Below are experts of layer 4 (counted from 0) of a mixture-of-experts language model. Rows are named router (the router's row for the expert), gate (a neuron's input weights, with its number), up (a neuron's input weights, with its number), down (a neuron's output weights, with its number) and show model dimensions 0-255. Each number is 50 + 10 x the weight over its row's rms, rounded and kept within 0 to 99.
After each expert's rows: "mostly gets" lists some tokens that are sent to it at least half of the time. This comes from a sample of Wikipedia text that the model never trained on.

# expert 34
router:58 58 52 43 51 40 48 40 77 51 50 54 48 46 41 48 55 69 52 50 54 49 63 58 34 36 50 51 53 64 61 43 48 55 48 65 43 54 58 41 35 39 57 56 17 37 48 40 58 57 39 51 54 69 48 48 22 57 54 55 51 39 44 55 67 39 44 54 64 46 49 40 42 42 48 51 63 58 55 72 57 41 42 48 54 40 47 65 38 45 64 36 62 42 47 53 44 65 30 39 43 50 44 62 47 56 64 32 55 49 43 62 57 55 39 28 63 52 55 45 44 55 45 48 49 46 45 63 57 56 47 66 41 51 37 42 68 53 44 52 58 46 49 52 73 51 50 48 52 46 49 61 40 52 47 48 64 43 33 40 55 55 36 30 50 47 47 64 31 62 57 32 31 61 32 44 51 43 45 63 47 55 61 39 47 51 39 59 48 50 44 40 65 44 78 53 80 62 51 58 63 40 43 35 48 47 77 55 58 54 62 38 67 58 51 58 40 59 42 59 42 46 41 58 55 46 51 36 35 55 49 51 23 39 49 44 57 45 49 42 44 51 51 49 67 56 49 46 46 58 57 56 58 39 43 59
gate3:56 56 40 46 44 61 59 57 59 54 46 30 54 76 37 55 56 54 46 61 48 60 59 36 61 54 43 50 54 44 55 35 44 67 46 18 44 42 45 57 39 39 53 49 52 43 51 44 56 35 54 57 53 60 42 70 44 49 45 73 66 48 51 43 43 43 28 43 69 57 69 44 58 50 55 54 56 38 51 52 59 62 54 48 36 46 59 58 50 31 62 44 54 43 54 53 56 37 46 57 74 38 49 44 51 73 54 45 43 42 58 66 54 48 50 66 59 48 66 52 56 47 25 49 39 47 51 65 30 54 42 43 71 53 52 51 53 67 74 62 46 39 63 51 80 48 69 61 44 51 49 61 58 35 51 65 49 32 49 48 64 41 59 48 53 57 49 51 43 54 57 61 58 54 51 66 50 42 53 49 40 48 30 54 44 54 48 65 52 69 54 35 50 48 68 44 48 40 48 59 45 68 61 51 53 30 57 43 62 51 40 49 46 58 66 49 58 48 56 45 36 60 45 47 47 49 51 61 62 36 59 39 51 47 58 71 64 35 60 51 48 50 44 54 52 55 52 54 65 60 50 41 44 66 55 54
up3:37 35 52 44 49 36 45 50 47 41 51 63 56 20 44 46 38 57 60 35 46 44 50 61 40 45 56 49 43 46 59 62 52 43 56 87 60 65 57 45 58 63 38 57 52 55 39 56 46 62 56 34 49 38 53 21 57 53 56 32 30 53 46 56 60 53 63 56 31 44 36 65 39 33 53 34 60 64 59 37 44 41 55 50 52 48 35 44 52 74 41 52 47 61 58 51 42 63 59 42 34 52 35 53 40 29 39 42 56 56 35 30 39 49 55 39 44 45 44 51 49 53 59 53 57 54 47 42 69 47 56 54 30 48 52 52 49 47 33 40 52 50 39 51 19 49 35 43 66 39 49 42 46 64 56 43 52 71 50 46 30 60 42 62 45 48 43 40 56 51 39 46 50 35 46 24 51 62 43 47 54 49 60 55 52 44 50 41 40 31 62 58 47 55 26 43 48 58 42 50 64 34 34 37 40 60 50 56 43 52 56 48 46 47 36 49 42 50 53 56 65 50 55 56 52 49 48 49 46 53 39 59 41 53 44 31 43 56 47 51 61 48 57 40 47 42 47 56 39 46 50 54 58 34 50 52
down3:36 52 26 68 56 57 36 38 57 70 43 69 55 51 43 48 51 53 70 55 61 51 56 47 42 41 45 53 52 45 55 51 42 31 54 53 66 61 38 48 45 41 58 52 50 56 67 46 46 59 56 59 59 47 54 34 34 51 40 54 49 49 57 46 51 55 58 45 48 48 50 54 42 54 49 52 49 49 48 48 50 59 55 49 51 55 50 58 56 45 37 61 42 34 61 29 46 45 41 59 48 57 56 56 54 38 40 49 44 47 59 35 59 44 66 56 57 32 44 59 35 55 58 43 48 55 64 40 60 59 60 55 54 47 42 62 41 45 36 47 34 46 46 40 57 28 45 64 49 53 46 50 50 46 57 29 50 50 63 44 24 51 46 57 46 41 37 40 66 40 69 63 53 65 70 53 42 52 43 56 52 54 40 44 57 42 47 41 31 31 73 57 47 33 64 64 77 34 34 41 43 36 44 56 41 46 49 38 46 30 46 54 58 41 58 62 53 73 64 46 57 70 55 54 49 43 45 44 45 36 39 49 58 72 48 43 69 64 51 60 62 58 62 33 62 45 51 72 56 66 61 50 48 62 61 57
mostly gets: "===", " =\n\n", "==", " known", " including", " released"

# expert 8
router:51 53 63 35 52 55 48 45 45 43 57 61 63 57 38 42 40 40 37 42 49 42 57 30 49 68 52 61 53 62 74 43 61 51 57 56 35 78 60 34 39 49 58 52 52 52 44 51 30 46 53 47 41 41 44 44 41 29 52 47 61 59 38 75 51 63 52 60 47 52 44 52 58 52 63 53 50 47 54 64 47 61 70 36 36 50 83 39 48 46 67 38 58 26 54 59 39 61 58 46 34 58 48 48 52 40 42 39 39 40 52 44 62 54 66 46 58 49 50 48 42 54 61 63 47 51 64 49 69 44 43 42 47 35 61 34 57 56 41 51 45 62 52 43 37 52 47 59 46 36 41 56 37 48 66 42 39 43 51 47 33 46 46 69 58 60 61 58 37 52 63 52 42 42 69 51 52 63 52 40 52 46 32 53 55 49 55 69 43 45 45 38 48 60 58 65 54 51 65 47 39 61 60 63 60 58 57 58 62 55 34 63 45 58 57 54 45 53 54 62 69 47 38 38 40 41 53 53 53 45 37 52 54 43 52 51 41 40 49 59 63 34 50 40 34 51 45 39 33 66 64 41 54 44 57 70
gate0:63 41 44 53 47 36 25 58 33 50 52 41 50 59 29 51 61 41 41 34 59 65 51 62 53 68 41 44 48 53 49 42 67 62 49 31 48 51 52 58 63 76 45 51 61 59 56 66 46 45 50 44 66 36 37 28 63 64 52 66 59 29 45 57 58 42 42 48 54 53 62 33 45 46 53 45 59 47 43 39 46 57 60 45 35 55 54 30 55 37 78 58 48 44 40 45 51 46 39 40 56 46 45 53 56 47 39 38 59 57 41 47 51 49 48 52 65 34 46 45 35 48 44 53 79 58 33 33 34 53 51 50 43 47 52 53 55 38 36 52 50 50 51 33 61 37 54 44 40 31 52 50 44 54 59 50 67 43 52 46 51 41 42 60 40 47 50 53 38 45 43 61 38 42 55 54 56 52 36 32 41 50 62 52 51 43 59 38 46 48 39 49 62 61 56 57 55 63 55 59 60 52 30 45 41 64 66 66 49 54 48 56 63 43 52 63 54 71 55 34 50 51 66 71 55 52 49 54 48 52 38 60 44 61 44 59 58 35 46 46 33 55 44 52 43 42 70 59 43 55 73 48 31 50 47 62
up0:52 41 54 54 51 48 63 36 66 58 53 56 56 48 69 38 46 66 61 60 63 39 39 47 52 43 42 36 58 56 37 60 49 35 46 64 40 44 51 47 33 27 53 55 33 43 54 51 51 53 41 52 41 51 62 58 41 46 38 31 38 60 51 50 34 44 55 54 52 51 42 66 62 67 49 52 54 51 61 54 53 49 40 45 53 34 35 75 42 63 36 40 47 65 53 61 47 60 58 61 60 67 66 47 46 52 51 59 43 39 66 48 64 41 45 67 41 57 46 49 64 51 49 25 29 44 65 51 68 45 41 47 45 54 29 60 59 62 69 40 60 56 36 66 56 40 60 62 61 68 48 35 56 52 49 63 44 75 58 54 52 48 51 54 63 60 52 59 71 45 54 37 54 50 55 46 37 60 58 61 57 57 51 43 29 52 46 73 71 54 56 56 46 52 59 51 47 44 48 40 44 58 55 48 66 41 53 42 49 50 60 50 38 59 58 38 49 42 39 47 51 35 32 40 36 59 57 50 45 57 63 50 59 34 48 33 67 57 49 57 54 58 59 60 64 65 44 43 62 51 43 46 63 56 51 39
down0:42 41 39 37 47 44 61 58 19 46 45 48 47 55 53 57 39 70 54 58 53 39 39 43 50 40 12 24 59 56 58 36 67 46 38 47 61 41 50 69 35 43 24 49 43 47 53 43 62 57 53 35 60 41 49 61 39 50 47 40 50 55 63 44 49 55 37 70 58 35 45 51 52 38 49 52 46 56 71 59 50 52 48 64 43 38 46 52 42 53 47 59 57 54 58 67 35 47 49 34 48 67 55 52 51 56 75 42 42 55 57 53 53 34 46 46 41 51 36 58 39 39 36 50 67 40 45 58 50 51 28 57 37 60 53 46 52 49 50 60 71 57 53 54 60 50 51 45 65 73 42 38 50 58 41 53 56 63 45 31 48 48 38 47 54 51 48 60 63 54 63 51 47 52 40 58 68 50 53 62 48 40 65 48 36 46 54 51 70 57 41 55 61 45 47 37 43 39 29 41 52 52 59 39 64 35 52 54 52 55 45 51 45 45 41 54 36 53 40 44 44 40 69 64 69 54 61 64 66 49 49 58 50 43 61 46 61 57 43 55 57 61 23 61 49 50 51 54 49 42 50 52 53 55 54 51
mostly gets: " b", " p", " sp", "p", " B", " sub"

# expert 10
router:51 41 54 56 39 47 55 54 65 42 50 45 54 34 62 48 52 32 57 52 38 39 66 54 43 55 58 52 57 61 62 69 74 64 42 51 67 44 51 35 47 44 44 60 44 52 58 38 55 53 53 47 67 58 48 42 51 60 64 63 55 31 69 50 42 52 64 59 51 63 56 63 47 39 41 46 41 63 46 43 47 41 49 40 51 57 43 43 49 32 58 52 56 41 42 46 21 56 42 58 52 33 50 29 54 38 56 60 58 39 54 75 50 48 38 57 55 44 51 67 45 70 58 51 56 37 42 67 53 48 49 43 33 55 47 64 48 52 58 49 51 56 68 46 49 51 27 49 66 54 39 57 48 68 56 33 40 37 54 58 39 27 44 52 60 37 36 31 71 47 55 46 41 38 57 46 48 53 48 60 37 52 56 29 48 53 31 58 50 46 66 43 45 53 39 56 45 63 59 65 40 33 61 55 48 63 46 46 65 61 42 44 59 45 47 38 60 42 43 62 46 43 63 46 38 54 42 54 56 64 44 54 43 55 57 55 55 49 42 47 47 45 71 40 47 32 48 23 51 44 40 38 51 51 71 45
gate0:48 50 41 53 55 51 43 39 57 57 51 56 36 42 61 48 50 46 43 62 48 43 55 55 45 57 58 41 44 75 57 27 48 67 46 49 42 46 56 46 59 59 41 44 46 65 57 51 55 44 60 56 63 66 65 49 58 67 57 62 65 26 47 44 39 53 65 33 37 59 54 56 53 57 48 48 54 60 46 52 39 45 54 59 45 68 51 47 54 45 48 52 53 48 55 53 36 65 63 60 41 37 53 63 44 64 59 44 48 67 42 57 59 37 36 57 74 31 55 55 68 61 55 68 48 57 43 54 31 48 57 37 52 41 53 35 44 38 47 37 52 35 51 60 39 70 57 62 45 56 40 69 36 42 48 49 53 46 54 63 29 49 46 54 30 52 51 45 74 35 53 67 45 50 44 49 23 42 56 61 56 56 73 57 49 57 52 40 62 46 58 46 48 52 60 69 50 49 30 62 63 38 59 55 32 43 33 49 53 56 44 46 56 49 49 56 40 47 50 56 58 52 58 49 68 55 41 47 50 45 44 66 57 59 55 60 62 46 62 69 40 52 52 35 44 45 39 50 55 26 56 41 50 75 53 37
up0:53 46 41 45 54 51 45 41 64 60 46 51 35 39 59 47 47 51 48 59 46 38 46 47 41 53 55 41 39 70 56 25 47 71 42 47 43 38 67 40 48 67 49 44 48 73 54 51 52 37 57 58 59 67 57 44 54 66 56 62 70 38 44 40 40 48 68 38 43 53 49 56 52 53 54 46 54 67 45 50 37 44 53 57 49 71 51 46 58 39 49 51 53 53 57 55 39 65 66 61 47 44 48 68 44 56 57 42 41 66 42 58 66 40 35 58 75 33 55 52 69 57 55 59 48 56 47 58 36 46 58 36 47 43 50 36 41 40 44 33 59 42 55 57 36 60 53 62 48 57 37 68 36 41 53 46 53 54 55 58 29 53 48 55 28 55 52 42 71 40 57 67 45 57 40 49 26 45 53 56 51 55 73 56 52 51 45 43 66 55 55 47 45 43 59 72 56 48 27 59 68 40 55 53 42 37 36 54 52 58 47 44 46 52 49 53 40 47 48 55 59 54 59 53 57 56 33 50 53 50 39 71 58 59 64 54 61 44 61 61 39 45 59 38 50 38 39 50 51 27 58 39 55 70 53 29
down0:41 43 45 45 54 56 71 50 41 48 50 56 60 66 57 49 73 33 56 50 56 61 42 56 45 33 43 44 66 66 63 67 70 43 46 55 39 52 39 44 30 57 47 34 53 56 53 58 56 40 52 32 43 36 53 44 59 45 49 41 42 54 33 36 56 49 41 42 41 38 63 45 52 61 47 48 54 31 41 58 54 64 49 51 58 56 41 47 41 60 62 54 32 69 50 52 47 43 44 60 32 54 49 48 54 63 58 70 57 53 49 67 56 55 47 35 38 63 34 60 45 36 36 50 61 50 63 49 43 46 47 61 57 64 40 59 52 49 57 61 48 42 42 56 34 36 56 38 48 57 55 41 46 40 72 35 30 41 51 67 51 54 59 56 41 47 32 50 48 47 46 47 41 46 47 52 63 42 65 38 23 50 30 40 58 55 60 43 46 56 37 54 64 49 55 48 36 44 57 48 57 47 38 49 52 61 67 54 39 56 66 38 36 49 50 41 40 41 51 67 42 47 53 63 58 48 67 41 44 44 48 32 58 41 44 46 50 48 24 42 54 60 58 60 31 48 48 39 56 36 46 78 52 54 54 59
mostly gets: " V", "av", " P", " ass", " prov", " Bl"

# expert 23
router:50 35 49 45 49 68 70 56 33 64 50 59 54 41 49 61 40 47 58 42 44 42 46 51 53 34 46 47 28 54 34 53 38 49 47 38 52 35 40 32 46 59 57 63 67 48 48 63 66 44 53 54 46 55 37 45 57 46 41 50 55 70 39 31 35 40 40 45 69 30 40 43 48 45 27 57 40 35 52 32 54 42 42 44 55 62 35 48 55 62 51 34 47 65 60 32 25 52 41 46 42 46 26 43 52 52 62 51 60 40 34 40 30 53 62 55 48 65 40 48 54 50 69 51 42 26 52 46 58 38 67 57 59 47 45 45 44 36 46 57 49 44 45 61 54 55 60 30 32 67 39 48 38 51 64 35 53 40 50 45 48 44 56 41 46 38 57 42 64 62 58 59 62 64 34 47 52 54 50 45 58 58 42 60 58 58 54 41 47 46 64 47 54 67 45 54 64 46 37 47 40 55 64 58 53 44 38 30 56 49 56 54 46 47 45 41 60 51 42 61 65 45 57 42 50 56 52 68 53 52 55 38 62 42 56 56 58 57 49 62 40 40 43 63 37 51 63 55 52 38 45 63 39 60 43 43
gate0:60 53 41 74 70 57 46 54 43 33 36 52 46 69 59 32 39 41 65 53 37 60 59 54 50 55 34 40 65 43 49 56 57 50 46 38 69 43 68 44 64 54 44 51 54 41 62 42 42 28 50 48 38 68 56 53 53 41 65 60 44 55 51 41 39 28 28 53 51 47 56 45 58 42 55 33 43 45 58 54 58 47 46 65 45 62 45 35 35 45 50 51 37 48 45 48 39 44 66 55 57 50 58 59 47 58 41 52 38 53 52 70 42 61 46 50 47 40 51 35 31 55 53 34 46 61 41 71 43 54 48 45 56 50 61 52 45 51 65 34 48 34 55 42 70 58 49 57 52 56 42 48 57 44 44 57 38 37 46 65 54 46 52 51 46 48 55 43 51 61 57 64 61 57 70 63 46 57 57 53 48 37 50 40 59 61 55 78 50 67 54 56 54 57 41 43 49 41 58 52 60 46 40 89 74 66 41 62 32 59 51 61 40 48 48 54 54 50 50 61 59 51 66 46 51 45 59 56 47 61 42 60 60 32 50 36 38 55 60 65 59 52 53 49 63 44 46 42 48 61 54 49 51 69 57 38
up0:64 68 50 62 65 64 38 55 41 36 42 55 49 60 54 50 44 41 40 36 48 49 64 59 41 46 34 38 59 57 38 68 55 49 52 49 48 54 58 28 58 51 51 39 54 37 60 34 47 40 33 40 40 61 60 45 43 28 49 55 41 38 44 43 54 40 40 62 56 49 54 63 47 45 41 41 47 53 41 54 67 47 51 73 41 49 39 39 32 51 51 38 43 57 70 46 48 38 57 70 61 57 53 60 45 70 40 59 28 58 58 48 28 56 58 37 47 45 50 48 44 50 54 62 59 47 40 50 42 57 51 44 64 46 58 54 42 45 52 42 41 24 44 50 64 37 66 63 46 64 61 43 58 49 68 44 39 43 56 57 36 52 42 51 57 58 47 43 44 49 49 68 61 64 56 58 56 53 59 65 60 30 56 37 63 62 52 59 46 61 46 56 42 69 43 62 60 47 56 54 43 46 49 76 67 53 48 58 35 56 56 54 36 54 48 49 52 48 64 55 46 45 61 44 61 36 60 61 54 39 30 36 67 38 63 46 43 64 37 65 52 50 58 38 54 50 33 53 45 58 60 44 72 49 53 56
down0:56 58 49 52 42 63 63 64 30 40 46 49 56 57 63 51 48 63 56 57 41 46 61 56 37 38 52 50 62 53 50 39 56 60 52 42 36 46 49 52 40 50 58 58 63 57 54 54 65 46 57 55 43 62 53 54 53 67 44 55 51 45 33 34 53 59 43 58 57 56 54 55 40 45 40 46 41 57 49 54 46 51 54 53 40 51 48 75 38 59 48 51 41 57 38 58 48 62 60 69 56 66 43 36 60 63 50 51 32 44 48 25 31 52 52 55 61 55 61 50 52 55 63 28 61 53 47 58 41 61 42 53 60 74 64 29 57 62 41 51 41 54 44 61 43 37 63 40 60 50 32 41 69 49 64 51 46 28 63 48 64 69 47 23 48 47 25 47 55 43 57 30 54 53 54 44 25 51 66 38 59 39 44 48 51 55 53 57 51 58 60 57 44 64 50 42 51 49 43 38 70 42 47 65 40 51 50 36 37 50 76 57 61 68 54 51 46 38 55 52 44 55 36 34 57 52 42 33 52 54 35 57 59 56 52 36 50 58 59 49 54 51 57 34 65 52 42 37 53 47 45 39 48 32 38 40
mostly gets: " John", "ara", "ić", "son", " Ma", " women"

# expert 1
router:47 45 57 49 48 52 36 57 41 40 56 51 39 29 43 76 62 37 55 63 47 53 40 68 55 64 56 50 59 56 45 49 51 46 47 64 65 55 49 35 45 59 62 50 51 62 54 31 45 36 60 49 66 47 45 52 53 33 53 60 39 66 64 71 35 47 30 42 60 38 52 49 45 43 51 38 59 59 38 69 64 41 53 52 34 55 17 39 53 48 58 53 63 49 51 41 66 55 56 53 63 50 56 50 61 66 51 60 60 76 50 57 35 45 48 55 59 44 47 53 49 46 52 56 59 54 59 41 51 44 49 51 39 48 58 44 53 57 39 58 29 41 38 57 49 51 68 57 49 72 45 48 49 73 31 49 60 41 43 45 43 61 46 34 41 68 33 41 58 64 66 42 62 42 54 63 67 38 43 49 55 53 58 68 63 49 43 61 34 42 41 46 51 51 30 66 48 48 55 37 65 44 51 54 54 49 58 50 57 36 70 65 38 65 48 52 56 69 50 40 56 59 48 38 53 51 56 51 51 61 44 48 44 49 34 46 46 41 37 62 41 56 68 52 47 50 46 40 41 41 51 57 57 62 55 38
gate0:42 58 45 24 48 37 51 47 62 32 60 58 43 65 56 79 50 50 47 46 41 51 55 44 48 48 39 49 44 63 62 49 44 58 34 64 55 49 57 33 59 43 45 65 47 62 51 64 60 53 44 46 52 35 43 36 62 61 27 47 27 52 50 43 53 65 54 67 35 50 47 53 45 30 48 44 49 44 60 68 48 50 54 39 58 42 57 63 46 55 50 36 54 57 42 62 62 45 41 66 45 63 44 41 60 46 65 40 64 47 44 51 48 56 47 50 36 48 47 47 64 43 39 44 57 47 71 52 53 62 49 49 66 46 38 68 54 40 49 50 55 50 50 47 78 38 50 47 45 43 48 66 45 51 67 54 38 70 29 39 28 60 53 33 53 51 35 42 41 58 46 50 65 56 56 54 60 52 48 67 58 53 77 47 63 39 66 49 49 50 45 51 51 58 56 44 37 33 41 55 63 65 51 47 49 38 54 35 61 42 53 45 52 43 41 53 61 52 37 57 55 47 46 57 60 57 49 46 43 46 28 64 37 54 50 54 47 27 59 25 57 37 43 66 56 40 64 51 46 35 57 51 40 51 59 44
up0:59 55 46 54 43 68 46 52 57 41 29 43 59 44 47 45 46 39 62 50 52 65 35 56 53 44 52 48 57 47 56 69 40 41 52 39 51 49 54 77 35 55 51 41 44 41 54 41 46 41 57 52 58 53 62 48 42 42 68 53 61 51 42 77 42 46 40 40 45 53 64 52 49 59 50 61 55 43 55 34 47 61 58 60 51 52 28 45 48 31 55 54 55 52 52 52 48 53 56 46 48 42 63 44 40 36 40 59 36 53 42 48 39 40 46 41 58 36 42 53 42 68 69 52 34 62 37 38 55 30 44 40 39 46 49 52 46 70 55 48 50 45 49 34 26 51 60 56 54 62 61 53 57 39 44 55 43 32 65 55 67 38 53 62 42 48 61 59 87 40 37 27 47 50 46 52 48 57 36 43 46 57 45 56 48 66 58 43 46 46 49 50 58 49 43 47 59 48 69 65 50 41 51 41 59 56 70 56 41 64 42 47 41 52 59 33 42 45 70 42 55 54 48 38 46 51 61 62 55 58 67 53 68 55 60 48 51 58 48 71 48 56 68 41 41 68 43 47 49 83 52 60 61 50 49 63
down0:68 56 54 52 64 50 47 69 51 46 34 33 48 47 58 61 53 35 46 43 58 50 51 29 33 42 38 52 51 30 69 54 36 34 58 64 53 62 45 37 68 49 64 49 51 51 59 50 53 38 44 48 45 37 55 41 51 35 64 53 46 36 55 69 65 41 48 55 51 52 36 64 54 56 26 47 44 74 35 52 59 60 45 48 46 60 52 47 52 42 34 58 47 35 56 62 41 47 31 45 63 60 64 67 54 39 42 63 48 47 43 35 66 50 50 75 75 61 47 52 59 53 68 51 64 53 42 62 59 45 45 47 49 54 45 52 52 43 47 46 47 67 33 47 45 34 47 41 47 56 61 43 54 58 35 64 53 43 43 52 64 45 53 58 49 45 38 37 47 51 50 64 43 48 36 68 52 37 55 40 45 38 53 45 38 52 44 62 44 69 63 69 43 44 51 39 60 57 48 34 48 42 46 48 58 58 65 49 54 32 62 48 48 60 47 61 61 46 53 43 47 34 33 36 44 43 45 58 30 28 58 57 67 51 53 56 50 60 54 57 55 38 38 38 47 47 39 40 46 65 64 55 52 56 51 36
mostly gets: "S", " I", "R", "I", "D", "V"

# expert 42
router:56 59 36 34 51 57 63 42 50 41 44 58 58 34 55 45 65 56 52 43 49 49 44 47 50 66 55 34 32 30 41 53 56 55 48 37 46 74 42 76 71 58 39 48 61 44 50 44 50 56 44 63 58 58 59 46 52 52 35 51 67 48 51 49 33 64 46 52 41 42 53 57 48 51 51 57 31 39 39 42 37 54 46 58 44 50 61 50 58 31 54 49 48 45 35 45 57 50 40 50 50 45 49 43 50 47 59 35 52 51 45 35 65 50 55 39 57 54 40 44 46 64 40 42 49 52 55 38 46 68 58 40 48 50 72 63 32 46 55 41 49 44 52 63 83 48 44 50 41 27 33 52 50 37 61 50 20 42 53 44 31 57 34 56 46 41 60 57 43 35 62 52 44 32 31 71 55 46 36 44 63 59 44 30 54 51 52 47 31 54 44 41 41 62 53 55 57 45 50 38 49 49 62 37 42 58 36 52 44 30 56 46 54 54 58 63 50 56 50 41 69 62 61 61 43 49 60 47 56 46 43 57 38 57 57 61 64 55 49 34 50 34 55 33 57 57 53 52 58 64 45 37 47 46 57 62
gate0:41 57 51 46 63 47 38 60 53 71 63 52 56 66 53 63 58 51 48 42 51 60 65 33 55 60 64 28 62 38 53 62 46 62 38 49 52 49 34 57 40 52 66 43 62 61 50 54 64 39 60 68 48 55 53 49 41 37 46 64 56 36 49 46 48 42 53 52 66 44 48 55 58 48 51 43 46 46 30 52 52 41 45 44 62 62 50 57 59 65 51 59 64 45 31 54 65 62 51 62 42 41 43 37 53 55 52 54 57 40 41 55 47 53 47 43 49 53 47 49 33 55 50 49 53 51 48 57 57 54 41 48 58 62 45 56 49 60 49 52 49 41 66 47 45 52 57 47 54 35 48 45 35 49 66 41 42 50 44 47 68 42 40 41 47 54 43 38 45 36 41 60 60 45 44 51 39 62 55 73 55 37 59 53 32 64 47 51 47 39 51 54 46 50 41 60 74 50 60 32 59 33 32 43 47 55 59 68 48 37 50 73 40 47 38 57 46 53 32 60 23 60 48 40 44 45 49 68 66 29 69 31 34 52 76 43 72 52 57 36 26 57 60 35 49 65 55 47 45 57 38 58 47 48 54 57
up0:42 52 44 57 52 53 40 59 50 60 67 44 57 60 48 66 61 55 43 52 55 66 56 32 61 57 61 43 69 32 56 61 41 52 35 50 57 44 38 55 37 54 55 49 53 62 53 50 67 47 63 60 48 61 47 37 52 47 45 58 60 43 38 48 58 45 53 59 59 46 50 58 59 52 50 45 43 46 32 54 46 41 28 46 54 72 44 45 60 62 56 52 57 49 41 46 67 62 59 64 44 44 48 37 58 52 61 49 57 44 38 52 50 51 41 49 57 44 53 35 29 49 46 63 50 53 53 56 55 54 34 49 59 63 43 52 46 60 64 47 49 31 59 50 41 49 55 50 44 37 48 45 35 46 64 47 54 47 34 47 74 50 35 47 61 55 58 42 44 36 46 54 57 47 47 50 32 50 54 66 54 37 60 47 30 45 39 47 51 37 52 48 50 55 47 59 68 47 58 31 62 31 37 39 39 38 55 62 47 37 52 55 41 51 34 61 50 49 54 56 29 54 48 37 53 56 52 61 56 28 63 36 32 51 79 36 74 48 64 41 18 66 67 29 55 66 58 53 42 61 41 65 52 47 64 53
down0:51 55 61 61 64 47 78 49 54 48 45 62 60 40 53 58 71 31 41 35 48 64 52 44 57 49 62 39 45 49 61 55 70 51 34 47 69 59 65 30 47 48 39 54 46 56 53 75 52 56 65 43 51 57 50 50 39 44 36 55 50 47 52 38 41 58 52 56 46 41 53 49 54 52 37 51 41 57 34 47 43 46 39 39 59 55 56 52 43 40 66 23 52 43 46 54 58 42 43 47 66 64 48 39 48 53 58 39 61 54 28 62 56 58 56 46 62 65 45 44 39 46 41 49 43 64 51 57 45 57 52 56 40 66 48 62 66 59 52 52 53 56 43 52 44 40 46 53 61 38 43 38 45 45 56 41 47 50 32 67 55 40 39 36 55 64 65 48 50 33 33 67 57 43 40 34 42 42 48 75 51 44 61 66 55 59 40 46 57 53 45 51 51 44 38 68 48 59 41 53 40 57 49 72 58 52 50 48 58 56 48 48 34 52 61 43 46 39 34 41 42 48 51 62 45 43 34 54 49 62 43 38 55 58 54 51 48 29 53 41 45 59 68 26 53 68 38 72 48 34 33 49 64 35 58 59
mostly gets: " Ch", " comp", " ch", " un", " w", " ex"

# expert 7
router:54 49 65 45 36 66 53 43 50 51 67 75 48 61 52 59 35 35 46 55 50 32 49 49 56 50 50 57 35 55 46 59 47 41 54 51 48 54 46 50 56 52 37 43 52 56 50 51 54 30 43 54 63 43 50 68 67 58 53 53 43 61 53 65 34 60 48 45 62 33 47 51 50 39 50 31 34 53 38 35 59 41 65 42 52 59 29 55 44 39 46 31 51 67 50 38 42 26 49 44 59 56 50 46 38 59 50 72 55 54 50 46 49 49 52 19 57 61 40 44 66 52 52 36 38 45 57 37 55 61 61 52 43 37 56 55 53 52 61 38 49 59 32 68 30 49 43 42 61 64 57 50 56 57 50 51 40 42 63 52 53 66 58 48 43 54 29 39 69 63 39 57 67 50 63 55 44 33 47 58 62 53 47 46 65 59 46 52 50 51 70 50 53 55 53 61 32 49 58 53 67 32 46 44 33 65 48 43 45 37 54 50 41 55 46 53 49 57 49 65 46 48 46 25 50 51 64 34 56 53 63 35 58 47 49 36 35 33 64 45 42 58 50 66 57 52 43 36 35 57 42 57 44 47 58 47
gate3:34 62 59 48 36 54 49 44 39 61 43 53 65 42 46 51 34 64 59 43 48 36 30 45 63 39 68 42 61 56 54 53 46 53 38 44 50 48 48 50 60 53 36 49 54 55 43 56 57 41 40 36 62 41 50 45 36 58 43 38 60 57 56 38 57 62 41 57 43 42 47 56 45 42 56 54 67 61 49 45 49 42 41 52 36 45 43 40 44 68 52 52 43 53 37 59 62 64 39 45 52 45 50 43 62 43 49 40 48 50 56 32 50 38 49 61 58 50 37 60 52 36 57 52 45 38 65 74 46 42 56 47 59 36 48 55 59 38 51 67 55 41 46 56 39 29 49 45 62 47 54 59 68 60 39 61 32 59 45 60 46 61 49 50 49 47 57 50 66 33 49 54 47 54 46 62 39 41 38 54 53 41 62 54 60 40 64 21 45 65 60 62 35 41 60 37 59 51 31 36 37 42 35 65 36 49 52 32 66 29 52 49 64 49 55 42 44 48 35 49 62 63 41 61 49 70 41 47 50 36 32 39 52 61 64 50 66 48 63 62 57 58 46 33 64 69 39 30 53 54 39 43 48 33 55 36
up3:32 59 61 56 33 49 48 49 28 72 42 52 62 49 58 38 40 59 63 50 62 47 17 28 39 36 58 47 54 52 50 41 52 37 34 39 52 36 52 51 55 48 49 55 51 49 43 69 49 43 31 50 63 33 51 53 34 57 42 55 69 52 56 29 54 57 44 58 43 49 26 52 55 59 44 47 56 49 59 66 52 45 43 41 36 58 47 45 49 60 56 52 45 53 49 59 55 49 44 48 47 52 47 36 69 52 49 53 55 47 57 49 50 50 45 62 61 58 48 61 41 38 48 51 46 48 61 72 34 42 61 47 63 52 63 33 52 47 54 85 58 35 56 46 56 42 44 37 54 44 42 53 67 60 48 50 38 63 60 56 46 63 41 46 49 44 59 51 54 35 47 68 46 62 49 66 48 45 48 49 54 57 66 42 49 54 50 42 51 65 60 64 53 41 43 57 75 53 35 32 37 34 50 64 46 35 55 38 50 49 58 59 61 44 46 45 51 48 49 56 59 67 43 51 45 62 50 49 51 41 39 47 55 49 62 44 64 33 66 56 47 56 44 36 49 75 58 54 47 55 31 28 40 65 62 48
down3:46 40 51 40 32 64 44 56 36 52 42 53 50 54 55 44 50 36 62 54 56 37 33 39 52 61 41 35 37 45 53 42 67 40 52 44 52 29 48 36 35 40 57 53 55 49 53 48 53 64 50 47 55 44 51 62 78 47 41 28 58 26 43 52 50 57 44 63 45 55 44 58 68 44 52 46 54 60 52 43 47 39 50 61 48 43 65 53 39 56 48 52 52 56 45 82 56 53 45 60 42 55 54 48 45 50 59 47 53 54 67 51 45 55 47 51 76 36 55 61 42 49 33 42 39 41 40 42 54 55 48 44 51 48 48 54 53 53 53 72 47 46 33 52 43 49 51 48 47 48 51 61 54 34 54 68 62 48 59 47 38 42 47 58 53 56 55 58 61 63 39 36 53 49 48 67 30 56 55 60 46 65 39 59 47 70 37 56 47 41 63 69 40 41 73 53 38 58 43 45 58 41 34 55 62 54 43 43 23 53 37 26 64 46 56 46 43 30 56 43 55 58 64 56 43 51 33 33 30 51 64 40 57 62 47 43 48 43 51 53 28 55 59 50 66 53 50 41 65 36 51 76 48 53 58 51
mostly gets: " USA", "X", "RA", " British", " FC", "/A"